config.yaml
experts_per_token: 8
moe_layers: [2, 3, 4, 5, 6, 7, 8]
balance_loss: 0.000569
Below are experts of layer 5 (counted from 0) of a mixture-of-experts language model. Rows are named router (the router's row for the expert), down (a neuron's output weights, with its number) and show model dimensions 0-95. Each number is 128 + 24 x the weight over its row's rms, rounded and kept within 0 to 255.
Before each expert's rows: "comes before" lists some tokens at least twice as common just after its tokens as in all text. This comes from a sample of Wikipedia text that the model never trained on. Tokens count by the router's weight.

# expert 112
comes before: " of", ",", " in", ".", "'s", " was"
router [114  91 102 165 129 110 102 150 123 126 115 142 127 154 165 136 146 111 134 156 155 138 134 122 115 112 106 140 122 129 134 136  63 103 139  96 120 140 133  97  80 110 145 150 139 104 129 126 153 117 126  91 109 143 124  92 170 118 155 120 131 123 147 143 194 133 155 129 118 123 119 188 152 105 128 119 175  72 156 125 123 164 140 124 169 144 116 141 162 172 136 106 142 127 120 170]
down0 [149 109 171 119  96 168 146 157 152 141 136 113 172 146  97 147  94 109 128  87 116 133 111 159 131 155 164 147 117 126 149 112 146 127 134 136 105 151 175 135  89 139 120 123 124 135 115 128 131 100 151 113 138 118 122 138 127 154 125 110 146 123 148  78 142 141 132 158 149 137 115 156 158 155 112 138 107 125 103 142  88  57 143 103 104 157 123 163 174  82 142 131 185 118 101 123]
down1 [ 98 134 137 146 113 165 153  92 128 107  80 101  94  88 101 184 151 167 135 159  95 121 145 101 112 133 135 139 121 139 180 140 141 148  91 152 108 125 153 163 144 135 138 120 156  91 144 159 150 113 128 129 115 121 135 171 108 146 132 109 138 126 170 132 122 134 150 145 171 116  77 122 147 109 139 135 152 151 146  90 159 132  94 136 111 115 120 140 152  73 108 119 156 130 118 115]
down2 [155 136 108  95 103 154 114  94  89  84 157 161 150  94 103 145 119 153 113 115 122 119 131 136 105 112 119 133 127 172 132  99 115 128 146 144 158 131 106 157 139 119 158 151 102 164 108 123 122 113 156 117 111 109 125  88 146 114 132 161 158 124 123 134 167  58 117 133 119  76 190 126 152 122 151 123 135 120 120 164 129 100 149 159 103 123 152 152 134 161 108 103 155 144 128  92]
down3 [119 183 145 121  93 165 125 141 136 137  53 129 149  95 156 133 139 134 111 119 116 141 144 110 139 137 173  82  98 142 118 109 147 173 107  88 150 141 131 125 104 179 155 104 151  88 140 133 113 166 101 135 107 118 132 141 124  77 132 124 110 100 127 111 155 156 159 117 130 106 156 138 146 107 127 113 113 158 135 107 120 131  77  92 138 100 133 126 107 157 124 124 113 146 129 164]
down4 [100  79 112  97 158 181  54 155 119 157 134 115 156 118  89 162 107 147 152 142 126 125 125 135 154 146 123 124 168 108 104 140 149 135 157 138 133 130 148 115 123 147 126 161  86 153 177 114 133 113 113  98 136  91 134 109  79 103 138 109 130 133 146 164 124 124 107 125 158 149 125  93 152  89  94 128 154 123 131 135 139 148 114 114 108 107 154 136 132 152  85 147 141 144  94 118]
down5 [138 150 127  95 135 100 150 108 103  62 135 141 130 153  90 145  86 154 157 136 149 123 134 153 142 165 161  79 138  79 130  97 150 112 113 100 169 140  92 152 110 126 129 123 136 134 101 134 136  99 133 129 158 178 136 110 167 106 152 104 151 170 127 144 106 144 132 100 133 124 154 158  93 119 157 110 102 112 103 116 105 163 114 125 133 129 148 142 169 155 123 119 166 146 119 120]
down6 [137 109 145 163 135 119 135 132 151 114 142 116 136  91 111 149 127 144 142  95 172 111 102 129 131 121 139 153 108 137 164  65 108  98  93 177 117 147 178  77 168  98 102 136 179 134 180 120 150 145 147 147 159 147 125 151 128 133 144 121  93  96 141 118 164 147 107 149 122 168 114 125 102 171 131 131 140 119 160 137 135 104  99 104 120 138 138 110 139 162 117 154 110 138 119 118]
down7 [139 117 142  97 126 155 114 100 142  98  95 165  74 113 153 147  84 145  97 128 117 126 140 166 125 114  92 136 110 106 155  99 130 146 114 109 115 136 149 146 152 130  71 116 106 117 112 107 149 134  98  82 150 124 122 164 138 162  67 104 137 131  94 107  95 142 104 165 161 107 155 144 110 132 100 140 124 122 155 140 114  77 121 146 108 101 142 151 135 107 112  95 146 154 131 143]
down8 [135  88  94 172 154 131 124 141 143 107 151 143 134 156 124 118 130 121 153 179 107 127 130 152 103 152 106 141 121 125 130 112 131 141 124  92  81 124 132 138 129 115 158  88  93  92  86  87 161  76 130 134 156 121 106 135 131 139 129 145 136 151 139 124 156 133 141  88 170 146  85 121 130 104 157 118 160 171 148 142 149 132 153 150 132 136 126  78 143 144 102 139 120 161  74 159]
down9 [ 92 105 112 104 165  88 126 131  98 112 131 134  68 139 158 132 142 116 157 151 183 146 147 151 113 142 138 107 118 107  91 150 109  76 147 161 138 148 113 105 158 115 116 113 120 139 154 124 128 162 155  87 106 151 121 129 120 141 137 118 115 102  95 152 149  68  78 128 134 150 179 145 120 166 131 138 146 136 116 110 140 169 127 148 144 150  76 120 122 105 118 122 128 138 133 127]
down10 [113 143 144 118 137 128 126 117 124 114 130 165 100  79 154 103 147 129 197 103 127 130 136 130 107 133  67 159 136 128 120  95  78 140 112 102 138 132 162 113 139 141 137  83 133  84 116 110 150 165 139 134 140 168 103 135 110 142 121 155  99 134 124 170 135 109 104 124 173 118 135 132 126 120 132 128 102 123 137 157 110 100 173 138 147 101 198 138 106 110 137 140 123  87 118 158]
down11 [109 197 131  93 127 112 142 115 132  78 127 130 110 134 143 113 110  99 161 130 137 123 104 111 130 146 126 178 145 176 166 112 164 131 118 127 133 131 155 169 148 191 125 116 128 100 102 129 136 131 129 158 107 127 131 124 173 137 147 116 163  92 140 122  96 112 134 108 171 142 136 103 151 155 125 101 113 120 140 102 100 120 108 128 100  85 143 157 127 142  98 134  69 128 109 151]
down12 [175 145 156 128 143 126 178 168 131 126 121 115 166 128 134 162 148 145 118 120 119 111 120  86  98 111 150 131 140  72 158 150 138 131 148  97 165 160 135 122 166 120 103 132  88 167 132 151 112 135 135 144 120 135 160 110  96 167 122 165 133 115 120 178 139 128 115 113 119 138 147 183  94 147 141 153 122 149 146 117 192 106  92 125 157 132 136 114 110 112 107 131 119 107 123  97]
down13 [157 183 142  96 149 158  91 113 107 147 110  94 137 119 162  96 174 138 126 124 118 130 133 123 115 172 191 165 161 132 124 120 153 152 117 165 148 117 117 149 141 108  97 166 131 150 135  90 132 113 127 145 129 129 115 125 131 117 107 124 160 142 144 118 144 100 138 167  83  86 128 132 130 126 158  79 124 152 115 135 146 111 159 150 157 122 118 152 174 108 176 131 139 153 109 124]
down14 [125 153 109  75 172 120 102 118 115 116 113 118 131 147 168 105 106 145 124 147 161 101 136 133 149 112 100 138 109 174 109 135 150 123 116 120  80 127 182 124 169 129 145 137  98 111 130 125 141 141 161 124 107 138  97  90 114  91 171 176 133 156 154  87 125 130 126 107 143 142 100 153 122 163 121 144 142  91 114 164 147 146 103 164 130 145 111 132 118 139 121 131 118  82  80 154]
down15 [108 134 131 141 142 148 112 118 113 121  95  99 197 156 172 133 131  92 146 109  99  67 129 128 111 135 138 121 103 190 120 152 146 135  94 124 105 105 101 127 140 127 133  99 110 127 126 150 123 100 132  91 126 146 125 129 117 176 140 134 132 170 140 103 114 172 146 177  94 138 124 127 108  90 141 116 140 124 144 160 138 123  72 129 150 158 140 136 132 124 152 118 177 101 111 111]
down16 [128 148 139 131 155 118 125 166 116 133 141 122 122 141 135 116 128 112  99 104  96 128 132 109 136 123 105 118 162 139 104 149 160 150 142 127 156 110 148  74 148 143 184 118 155 167 130 126 118 192 153 111 174  70 137 140 146 101  41 146 128 157  99 109 149 106 130 120 120 158 135 136 147 129 132 102 133 150 120 147 146 146 174 124 122 120 112 144  84 148 154  96 135 124 126 124]
down17 [131 111  82 134 136 121 154 117 104  93 120 126 129 175  91 131 146 137 138  94 142 103 133 135 130 163 121 144 144 126 111 109 124 138  82 139 106 137 140 126 133 125 173 154 156  93 186 107 138 157  91 186 135 130 129 107  98 107 134 111 131  98 158 110 141 108 169 140 148 138 184 120 165 123 128 146 125 127  96 124 173 170 142 140  89 170 128 169 138 138 143 143 130 149 160 130]
down18 [ 99 131 109 134 189 126 166 150 138 139 111 151 127 120 148 137 130 103 102 134 132 111 130 134 163 155 138 122 135  58 115 129 117  92 130  76 139 154  95  99  75 140 119 138 140 145  92 110 105 124 123  98 130 155 101 110 142  80 159 110 168 105 148 158  97 136 140 164 137 133 106 118 154 159 129 141 132  99 104 170 149 129 138 136 173 134  99 118 128 146 125 120 131 158  85 107]
down19 [150 133 118 135 140 145  96 123 154 114  95  88 157 117 111 135 131 138 115  97 138 169  88  73 107 121 100 129  74 134  73 107  95 126 153 135 108  80 116 130  95 122 124 100 166 160 131  99 120 166  91 134 141 156 118 154 141 151 106 119 145 135 121 131  77 137  77 123 104  88 114 112 161 127 113 133 122 117 123 133 128 157 110 115 125 145 157 140 138 106 116 116 145 118 170 170]
down20 [118 141 153 141 132 103 141 127 129 145 154 144 118 121 108  84 132 115 108  84 172 128 149 156 123 102 119 151  93 142 116 115 163 141 184 121 167 162 120 134 140 167 182 144 144 133 124  96 143 142 139 119 136 141 148 116 129 131 148 132 132 123  85 109 156 167  90 121  89 134 156 129 129 156 115 175 106 171 141  78 146 131 115 157 128 148 156 184 144 163  96 138 137 156 124 139]
down21 [119 142 160 147 129 112 128 133 109 118 140  81 121 144 156 120 134  86 119 166 155  95 100 195 145 114 127 153 120 157 121 132 103 102  81 112 114 107 169  95 111 111 168 113  87 148 129 168 133 116 136 164 102 104 136 140 134 128 127  86 123 157 113 139 152 146 103 117 116 136  85 132 109 119 152  55 141 118 138 125  92 141 154  94 139 137 104 115 135 106 105 115 119 128 142  90]
down22 [106 157 143 129  85 102 116 126 130 146 107 133 156 112 106 165  89 117 106 141 159 126 161 142  97 140  89 136 125  82 131  95 141 106 133  92 179 160 129 160 119 109 108 105  96 146 162 111 102 121 125 152 125 128 145 140 131  86 103  88 137 102 144 140 144 119 175 151 101  91 113  87 132 136 145 131 108 121 150 170 129 136 104 100 167 104 166 118 113 119 120  90 141 124 172 132]

# expert 123
comes before: "20", "19", "18", "1", "10", "2"
router [106 101 125 160 105 127 191 123  99 111 116 125 150 128 125  97 143 132 133 114 129  99 168 147 196 128 117  91 108 130  81 129 135 129 135 132 118 126  94 125 183 177 132 127 101 164 122 129 120 118 164 127 102 101 122  86 107 125 152 154 126 134 132 109 144 112 102 167 107  96 143 113 117 158 152 125  83 111 150 147 121  84 115  85 124 129 165 121 155 112 164 108 110 135 143 132]
down0 [104 177 126 126 139 154 131 133 138 122 133 170 103 133 161 134  90 159 128  97 121 157 116 175 119 136 130 116 115 150 136 131 123 134 176 160 134 121 114 110 157 146  91 144 135 122 110 127 156 124 123 101 113 133 115 126 122 137 105  95 133 102 180 128 166 101 204  77 108 160 138 136 142 133 112 102  99 121 118 167 117  81 149 103 102 141 175 100 107 108 120 100 131 116 134  96]
down1 [142 134  83 169 141 129 148 139  86 131 136 109 129 133 134  90 116 109 155 110 180  96 124 105 115 135 116 159 161 119 166 142 142 106 131 137  99 145 120 116 111 138 183 120 158  99 118 134  76 115 129 152 172 141  83 108  98 122 132 131  71 156  92  96 158 143 135  94 109  80 141 106 133 131 130 140 159 123 125 131 158 137 107 130 109 146  87 141 147 116 134 165 139 130 130 165]
down2 [125 109 135 113 150 130 135 124 156 121 122 170 149 146 107 166 166 134 127 148  95 116 140 116 129 122 141 146 119 109 146  80 149 117  98 159  88 147 132 103 137  98  82 116 146 171  91 137 120 144 141 141 124 141 138 107 142 125 149 125 101 164 180 121 116 172 149 123 101 199 135 114 113 127 156 149 177 131 105 142 142 144 163 108 135 121 159 153 136 112  98 142 120 122  74  84]
down3 [130 156 124  96  98 134 103 163 128 105 126 148 157  59 130 133 135 102 179 115 159 127 171 120 126 162 153 153 128 103 148 123 128  86 130 109 133 168 143 137 132 149 146 123 129 159 152 111 131 144 105 133 124 179 137 148 142 117  97  93 160 146  80 127 100 118 164 132 107 143 103 134 145 148 150 133 121 125  90 127 116  61 132 127 148 144 160 146 144 113 103 142 159 140 129 176]
down4 [118 111 101  70 135 106 131 115 120 125 159 143 116 117 137 125 102 152 157 135 104 161 139 114 151 127 145 109  94  77 108 153 125 134 129 118 141 185 157 106 135 113 104 184  87 137 151  92 131 108 117 141 131 119 117 152 149 127 111 151 127 157 134 142 167 115 155 156 106 113 121 151 128 193 143 110 155  76 121 115 114 136 136 132 140  74 120 136 121 136 106 127  63 128 127 100]
down5 [107 116 126 119 116  76  83 141 129 113 147 115 109 171 103 150 118 175 134 106 148 139 127 138 112 119 100 135 126 116  78 126 133 123 131 105 108 142 105 135 107 129 155  96 130  98 112 173 135 115 162  89  98 112 145  93 151 105  97  87 132 101  94 135 161 121  89  85 140 151  91 117 107  96 118 115 127 130 158 153  80 120 155 150 104 114 110 100 127 132 132  89  79 140 114 142]
down6 [158 135 142 155 164 149 137 128  91 140 129  93 115 143 149 102 148 144 110 155 114 133  91 151 123 104 158 156 153 145 117 118  81 146 156 171  86 179 119 115 148 146 157 137 164 154 104 154 133  94 165 145 102 112 153 118 117 156  76 134 105 107 141 131 102 129 129 158 122 139 129 129  97 183 100 145 140  91 126 119 139  87 122 121  95 146 115 141 112 132  74 147 128 113 143 121]
down7 [165 102 106 114  83 141 132 123 149 103 135 113 166  91 101 164 128 157 125 177 107 165 124 102 124 100 134 114 118 106  80  81 164 134 160 119 139 130 136 143 137 128 117 167 119 146 154 147 102 113 159 134 132 150 113 174  91 120 122 130  77 123 140 154 166 102 134 102 109 165 119 138 174 155 127  99 116 146 126 114 126 123 163 141 109 155 144 113 137 141 147 104 124 168 114  89]
down8 [152 149 102 107 164 112 140 156  87 127 132 123 144 139 146 133  82 111  97 171  98 106 127 115 139 110 128  74 103 105 135 150 113 162 122 146 141  84 136 126 131 147 110 146 156 129  81 127 153 145 195 124 102 156 164 170  96 126 117 160 102 128 148 135 133  72 133 159 110 100 114 121 143 131 113 107 169 132 118  96 120 152 132 119 125 151  96 140 148 111 107 109  91 111 147 144]
down9 [ 96 156 127 151 157  92 114 148  94 179  67  72  94 166 117  92 139 104 127 128 141 163 123 131  88 132 116 130 167 141 121 159 134 120 111 116 147 168 131 121 133 156 130 121 152 109 117 145 129 134 136  94 197 123  97 174 176 125 128 102 118 139 112  84 129 141 142 132 141 109 119 101 172 119 129 125 133 149 105 117  92 132 148 124 127 148 115 140 110  94 124 116 127 146 106 131]
down10 [132 116 121 157 115 161 133 110 118 120 128 165 110 114 113 141 140 125 137 145  85 150  91 110  96  96 129 133  78 145 134 111 176  82 138 133 123 106 116 176 177 110 111 113 138 116 142 134 119 111 124 110 116 137 128 155 141 124  96 155 136 135  78 127  86 140 164  94 106 113 104 142  78 144  96 119 105 150  72 140 117 136 121 107  81 139 148 156 160 108 142 135 132 120 122 182]
down11 [ 87 117 142 153 140 142  81 125 151 122  95 131  97  79 156 182 145  96 161 130 119 118 109 122 162  99 148 107  92 114 104 130 162 168 128 141 104 122  92 109 121  85 117  97 181  86 114 115 133 143 114 135 170  93 123 153 142 116 140  93 144 140 114 124 106 135 157 122 144 116 153 140 119  94  93 123 100 144 132 142 100 146 173 132 108 114 119 134 128  98 153 112 120 100 161 124]
down12 [167 139 168 130  78  85 141 116 130 126 129 103  87 128 120 142 118  76 138 142 112  86 112 120  99 123 153 118  78 110 115 156 101 133 133 166 169 147 110 102 124 103 214 155 114 109 129 123 148  91  85 164 155 128 103 128 167 109  92 128  97 134 155 121 124 147 100 112 118 128 139 118 136 122 146 115 141 110 126 160 101 150 143 145 117 125  99 112 112 143 136 108 117 138 121 118]
down13 [125 116 127  73 111 125 107 108 107 109 143 129  91 115 115 101 134 103 171 126 122 144 116 163 130 124 116 150 114 120 113 113 129 100 130 131 183 140 139 115 142 141  91  87 157 128 124 122 125 144 135 116 150 155  89 153 130 146 153 133  84 134  81 121  83 103 107 150 163 126 106 192 107  99 134 116  98  61  90 124 141 134 126  98 132  95 160 109 147 120 106  93 127 157 126 112]
down14 [148 112 121 150 105 110 166 135 125  99 140 141 119 104 134 146 132 167 113  91  96 138 146 146 118 156 158 112 160 110 125 120 108 131 143 143 142 172 152 129 175 181 125 171  56 120 108 126 115 139 145 131 107 119 117 117 107 149 112 132 119  90  31 129  86  76 136 145 107 122 135 106 147 131 119 132 123 141 137 137 132 135 143 110 126 129 133 140 158 104 147 144 130 114 159 158]
down15 [121 146 132 120 140 168 100 135 164 102 118 124 140 113 108 110 166 121 159 116  90  99 150 133  95 102 136 141 150 161 129 176  93 144  53 123 124 108 149 124 117 113 105  83 126 132 160 129 158 116 119 135 111 109 127 125 113 160 145 121 155  85 167 129 109 149 136 125 147 131 110  97 120 103 170 120 142 118 121 109 141 133 141 170 125 101 118 172 144  70 136  99  94 114 127  86]
down16 [118 151 124  63 124 120  97 160 137  94 150 104 144 108 120 124 117 137 142  96 154 113 113 132 131 142  73  98 108 105 130  97 129 152 135 166 141 148 110 165 120 154 172 135 172 161 145 127 131 115 158 108 121 120 141 131 135 125 201 144 143 133 135 107 135 123 141  67 156 142 119 133 107 148 108 148 136 129 118 126 113 141 115 115  99 112 174 115  92 137 128 100 111 152 184  94]
down17 [123 121  92 155 109  86 132 117 119 173 133 123 121 151  95 173 140 121 104 141 110 149 175 108 122 112 161 136 149 129 109 124 132 115 156 149 153 139 133 117 115 116  96 128 157 142 133 133 129 130 131 139 156 140 137  84 143 135 129  71 144 160 123 111  95 123 107 150 146 148 137 101 161  96 178 137 129  65  95 179 123 151 152 138 122 147  77 153 129 114 109 168 132  89 121  97]
down18 [132 135 155  99 117 154 127 126 105 127  93 167 117 119 134 151 145 150 150 107 113 154 133 144 110 129 159  97 112 154 160 129 103 112 158  94  94 144 112  89  92 123 125 118 153 144 193 108 122 104  93 123 124 147 125 135 107 106 117 148 120 127 153 169 142 138  85 121 107 149 135 140  91 169  92 163 121 128 127  82 138 127 106 148 148 129 176 120 120  80 125 158 149 132 103 187]
down19 [147 148 121 107 121 143 115 112 112 135 130 174 142 141 148 148 157 117 116 145 131  54 167 132 142 133 135 135 158 103 141 136 100 120 138 108 129 127 116 125 151 141 122 153  97 146 178 108 101 130 186  92  92 163 132 108 129 117 121  77 133 110 167 143 141 117  97 162  97  72 155 119 117 113 106 153 132 122 108 154 159 104  98 144 128 121 118 116 138 165  97 139  79 140 140 159]
down20 [101 138  96 146  99 133 117 169 139 176 122 116 128 149 164 167 107 100 135 155 102 119 119 125 124 110 177 157 150 133 141 118 189 137 119 132 115  96 170 103 135 113 129 130 128  92 160 126 157 110  97 152 111 117  97 131  87 120 133 127 152 168 114 110 107 136 135 165  84 158 112 126 114 108 130 142 151 133 145 139 166 135 143 162 118 170 127 149  64 123  84 121 118 108 119 132]
down21 [144 115 160 145 117  61 112 124 141 146 130 115 128 102 109 156  76  85 122  80 128 104 106 122 130 105 193  87  95 157 133 146 141 134 129 143 144 140 133 127 153 131 134 164 102  91 134  92 138 148 156 144 138 160 147 163 109 132 148 153 162 157  95 137 117 134 142 144 142 128 143  99 136 101  78 140 123 107 136 123 123 121 131 123 129 100  95 158  93 162 163 119 129 153 133 166]
down22 [115 104  77 143 123 118 136 112 165 138 127 123 150 121 151 108 125 139 109 113 162 120 111 130 129 157 128 158 162 105 112 107  87 114  93 127 139 146 176 153 156 113 132  87 143 124  92 161 121 111  75 128 143 170 135 153 143 104 129 132  77 137 102 106 164 129 143  93 159 155 151 140 130 141 110 180 135 137 108  79 154 133 125 166 135 115 104 118 107 180 142 123 100 132 136 166]

# expert 124
comes before: ",", "19", "20", " August", " July", " May"
router [123 103 119 139 133 109 146 114 112 143 129 125 127 174  95 103 160 114 142 129 131 123 148 131 157 159 129 136 121  98 115 106 130 140 150 182 112 136 129 121 152 156 154 117 138 171 156 155 132 128 143 104 125 126 120  96 115  67 144  92 122  84 183 109 122 120 149 158  94 160  97 117 171 160 121 134  99 148 145 106 167 133 120  69 173 108 136 135  84 123  98 114 149 144 125 155]
down0 [121 146 103 124 108 120 109 117 107 144 152 108 134  85 159 128 141 120 107 101 127 107 108 119 152  88 126 102 108 135 183 120 167 150  93 148  98 118 129 137 143 132  79 174 117 126 108 107 116 117 130 151 122 127 132  97 162  79 118 127 124 170 132 129 137 113 128  94  95 118 154 123 114 119 131 142  99 117 144 173 151 142  98 100 108  99 167 134 167 158 157  72 175 107 132  95]
down1 [117 132 120 162  98 111 122 156 109  90  91  86 138 143 119 122 114 114 139 123 132 168  66 116 102 154 179 113 150 151 143 167 102  84 122 129 137 166 132 105 130 117 119 157 151  98 116 115 152 100 116 121 147 147 139 175 146 165 124 165 128 107 119 129 136 146  89 114 120 117 144 161 149 104  74 129  81 126  91 113 154 163 136 115 118 115 143 122 153 105 130 122 114 131  81 133]
down2 [113 130 116 107 125 103 122 144 109 103  89 105 156  89 122 164  98 113 152 119 114 120 156 142 155 119 125 145 126 105 121 142 129 105  97 106 120 143 112 121 130 117  99 128 133  81 143 105 111 136 123 139  85 111 142 164 106 123 183 136 115 104 110  97  99 179 146 138 166 132 225 134 128 110 132 136 157 139 141 110  95 113  69 153  92 121 146 116 122 153 123 116 105 117 115 141]
down3 [118 114  94 109 111 129 158 117 158 124 125 132 171 121 128 143 159 133 146 141 149 137 123 158 137  74 101 123 129 182 169  92 146  95 128 146 125 156 100 121 120  92 166 127 108 120 103 146 182 117 132 136 184 138 135 110 125 158 141 122 125 138 119 134 121  66 145 142 104 140 129 148 102 140 162 130 103 142 148 151 134  81 123 140 107 141  91 138  96 176 134 130 122 157 180 144]
down4 [110 106 122 115 133 142  98 105 133 126 143 134 115 162 146 142 149 170 131 126 118 120 130 140 101 108 148 121 105  98 120  94 162 102 133 110 159 113  88 117  93 105 100  92 169 142 148 190 101 126  94  85 127 145 100 164 124 158 119 137 155 161 135 181 180  93 133 153  99 106 121 149 119 180 117 133  97 111 125 131 104 169 124 147 129 136 151 143 148 111 130 115 164 129 102 124]
down5 [154  85 165 138 129 146 101 107 159 137 118 111 117 138 102 126 106 153 107 118 100  76 152 154 152 122 112 121 125 140 187 138 165 160 152 124 133 109 139 147 128 109 129  96 111 136  98 104 108 130 116 131 159 109  92  94 151 147 158 125 168  93 102 136 116 111 130 148 124  97 153 126 122 128 109 139  99 197 142 164 109 137 102 132  94  96 122 147 132 163 126 145 157 163 104  89]
down6 [128 184  75 140 184 123 134 134 122 125 119 101  97 154 151 148 117  84 102 107 126 168  87 134  84 131 115 151 118  97 131 143 123 133 119  98 157 150 136 114 123 191 109 139 165 135 113 187 124 133 119 117 106 128 135 142 117 135 119 127 112 157 104 105 134 161 132 137 152 154 132 129 105  99 153 149 151 124 153 128 148 172 131 100 130 178 120 109 155 120 101 118 131 104 156 160]
down7 [107 141 113 126 161 127 111 132 148 110 125 148 109 113  92 125 124 110 115 123 193 141 179 140 121 133  65 139 113 143 139 138 116 139 158 120 126 114  93 121 139 167 132 122 148 144 149  90 157 156 155 122  99 183  92 136 173 126 152 130 135 110 144 110 123 156 161 146 149 147 113 120 155 106 147 160 118 136 129 161 115 105 123  88 139 102 197 133 152 127 116 178 108 131 111 146]
down8 [122 142 156 103 123 117 112 115 119 122 116 141 103  70 120 154 148 103 148 121 153 101 156 109 102 123 113 141 159 151 105 103 133  96 122 134 103 136  96 126 109 100 110 100 159 167 147 110 127 135  83 147 123 102 189 130 171 148 160 128 159 148 139 115 103 144 132 139 119 134 118 114 103  93 162 133 137  80 112 114 120 182 191 109 126 165 166 119 149 145 128 127 123 159 101 134]
down9 [115 129 182 112  83  81 142 147 105  89 118  97  95 161 100 127 145 161 153 136 129 151 148 112 143 111  85 124  98 123 153 124 124 137 154 135 123 163 120 118 147 107 100 124 194 129 104 149 132 131 152 119 144 142 144 165 148 133 145 144 117  98 149 162  78 156 152 137 163 160 115 143 133 128 108 170 135 150 121 103 135 100 132 105 164  94 143 132 141 163 103 128 138  99 100 153]
down10 [108 132  92 145 125 129 117 127 132 112 122 128 172 138 117 122 152 104 125 130 172  94 119 132 138  82 117 179 132 114 140 117 140 155 134 104  98 125 158 162  84 126 109 154 134 128  92  99 196 126 143 128 141 128 149 137 124 111 161 164 108 119 128 114 125 148 155 130 162 129 150 120 136 116 125 183 137 117 130  75 155 113 198 158 121 136 113 173 146 149 146 129 164 148 101 151]
down11 [152  93 149 114 150  90 176 157 159 180 156 183 124 136 120 117 142  99  69 137 133 133 149 110 123 129 137 108 127 150  80 125 120 155 145 155 109 111 157 127 151 125 138 131 111 141 185  86 158 155 136 105 109 127 154 125  97  89 128 112 111 160 141 162 110 122 145 164 116 124 117 141 135 160 144 104 118 116 147 119 140 122 118 144 136 115  85 143  73 125 135 137  95 101 145 139]
down12 [ 72 146 113 116 137  91 159 101 130 109 138 141 126 111 129 128 120 139 143 108 145 104 130 139 142 142  90 110 121 112 122 176 136 144 159 150 139 149 165 156 171 129 127 122 131 119  99 117 140 143 153 135 123 139 136 126 121 124 133 151  57 113 106 175  88 212 109 106 124 159 114 134  89 119 152 128 157 131 117 107 126 103  93 143 160 147  85 154 142 166 127 141 140 104 155 138]
down13 [ 81  85 164 154 123 160 145 129 114 102 152 124 114 168  71 114 162 114 137 151  99  93 111  96 115 118 119 132 182 144 143 159 139 120 105  93 159 143  91 122 144 108 111 161 126 123 109 121 136 182 158 116 168 118 150 139 144 141 158 130 142 137 104 141  99 151 122 153 144 153 172 126 128 145 121  95 132 136 131 108 114  87 153 163 137 107 134 111 157 107 120 120 156 137 127 174]
down14 [103  91 140  85  98 121 157  87 136 128 135 163  72 146 133 138 141 149 136 115 102 143 132 138 113 141 138 108 111 133 121 160  65 111 118 114 159 142 133 122 126 138  97 109 190 109 125 156  98 167  91 181 140 150 106 152 113 166 141 159  96 112 124  76 142 115 127  96 143  87 138 109 115 123 122 126 149 141 118 140 148 142 131 101 136 145 170 126 145 137 124 114 171 135 100 122]
down15 [128 102 174 148 135 106 117 112 115 125  93 141 149 107 136 134 112 139 130 145 126 129 133 100 113 171 155  95 116 110 112 127  87 131 132 179  91 116 145 172 149 150 164 111 147 158 115 178 101 126 144 106 142 107 177 105 167 113 142 110 145 115 134 118 132 122  75 124 124 139 150 148 143 155 137  85 108 103 167 134 122  96 128 129 113 124 147 101 106 122 118  71 120 179 169 107]
down16 [122 125 115  95 186  98 135 123 152 125 106 156 140 130  81 140 110 107 113 136 138 134 138  98  77 153 138 152 112 110 102 114 127 170  91 136 108 100  92 157 120 168 159 116 145 121 181 133  87 138 146 137 131 132  93 123 139 116  91  93 166 104 126 120 185 137 170 146 107 139 129 110 129 103 141 112 145 138 101 106 119 110 162 133 176 136 110  85 116 139 137 128 119 123 125 164]
down17 [128 101  91 108 166 118 128 132 114 159 117 133 136 100  87  98 119 130 162 123 129 145 162 126  84  94 127 108 100 125  88 128 124 112 151 155 148 128  65  94 110 116 162 125 130 138 134 124 110 109 108 157 135 168 160 173 154 119 139 119 145 103  96 149 121 117 162  93 146 137 165  80  94 140  92 129 130  96 119 127 147 110 148  99  88 152 158 142  97 142 157  99 118 149 121 132]
down18 [128 108 127 121 154  92 133 122 103 128 127 142 108 108 121 106 129  98 125 170 122 126 124 149 106 153 109  59  99 127 118 135 110 129 152 110 118 123 140 135 141 147 144 112 143  87  88 130 160 148 161 154 121 105 113 133 149 120  96 136 147 152 149 144 130  76 133 125 114 151 167 167 111 164  82 107 187 121 150 100 115 113 132 130  59 104  87 138 139 144  97  92 116 126  97 142]
down19 [112 128 116 140 118  89 117  81 149 156 126 141  94  96 152 145 134 141 138 141 134 132 119 186 158 119 165  98 126 173 149 136 132 141 160 155 127 139 115 137  98 170 121 136 150 119  68 117 149 154 143  90 113 126  68 121  59 121 109 161 149 138 127 100 118 140 103 137 103 137 129 106 120 135 131 156 116 112 120 113 131  88 113 105  89 152 143  99 120 137 154 105 132 114 151 169]
down20 [109  91 170 146 115 155 156 130 137 142 105 150  87 102 120 128 140 154 152 145 146 109 104 144 147 135 118 160  87 136 176  76 129 109  99 110 112 155  99 107 204 120 132 131 107 155 131 133 165 115 127 123 110 139 144 123 122 149 157 140 137 127  82 144 133 129 164 105 154 131 142 122 109 128 175 126 147  95 138  93 117 159 171 112 135 112 110 118 124 154 186 155 105 129 122 130]
down21 [ 96 131 149 118  97 151 102 191  92 146 126 131 145 137 114 118 126 121 123 114 167 114 138 152  93 127 140 110 125 140 164 138 143 118 133 173  79 131 111 153 120 153 118 127 142 149 127 104 107  98 125 135 184 157  86 124 132 101 160 182 113 134 121 123 102 119 131 114 158 149 142  58 160 122 115 118 140 151 137 139 108 135 103 132 111 110 118 147 104 122  90 108  72  94 154 114]
down22 [106 127 156 136 150 140 114 187 101 161 134 119 134 125 125 154 114 125 155  94 134 140 131 105 126 158 189 100 141 159 106 133 125  89  95 145  89 117  75 131 106 119 141 109 148 115  94 146 132 137 117 115 141 128  91 143 115 127 143 131 142 128 104  89 132 151 149  93 106 144 141 173 155  98 113 116 123 146 109 105 114 135 129 127 143 113  73 113 178  81 150 168 146  97  90 130]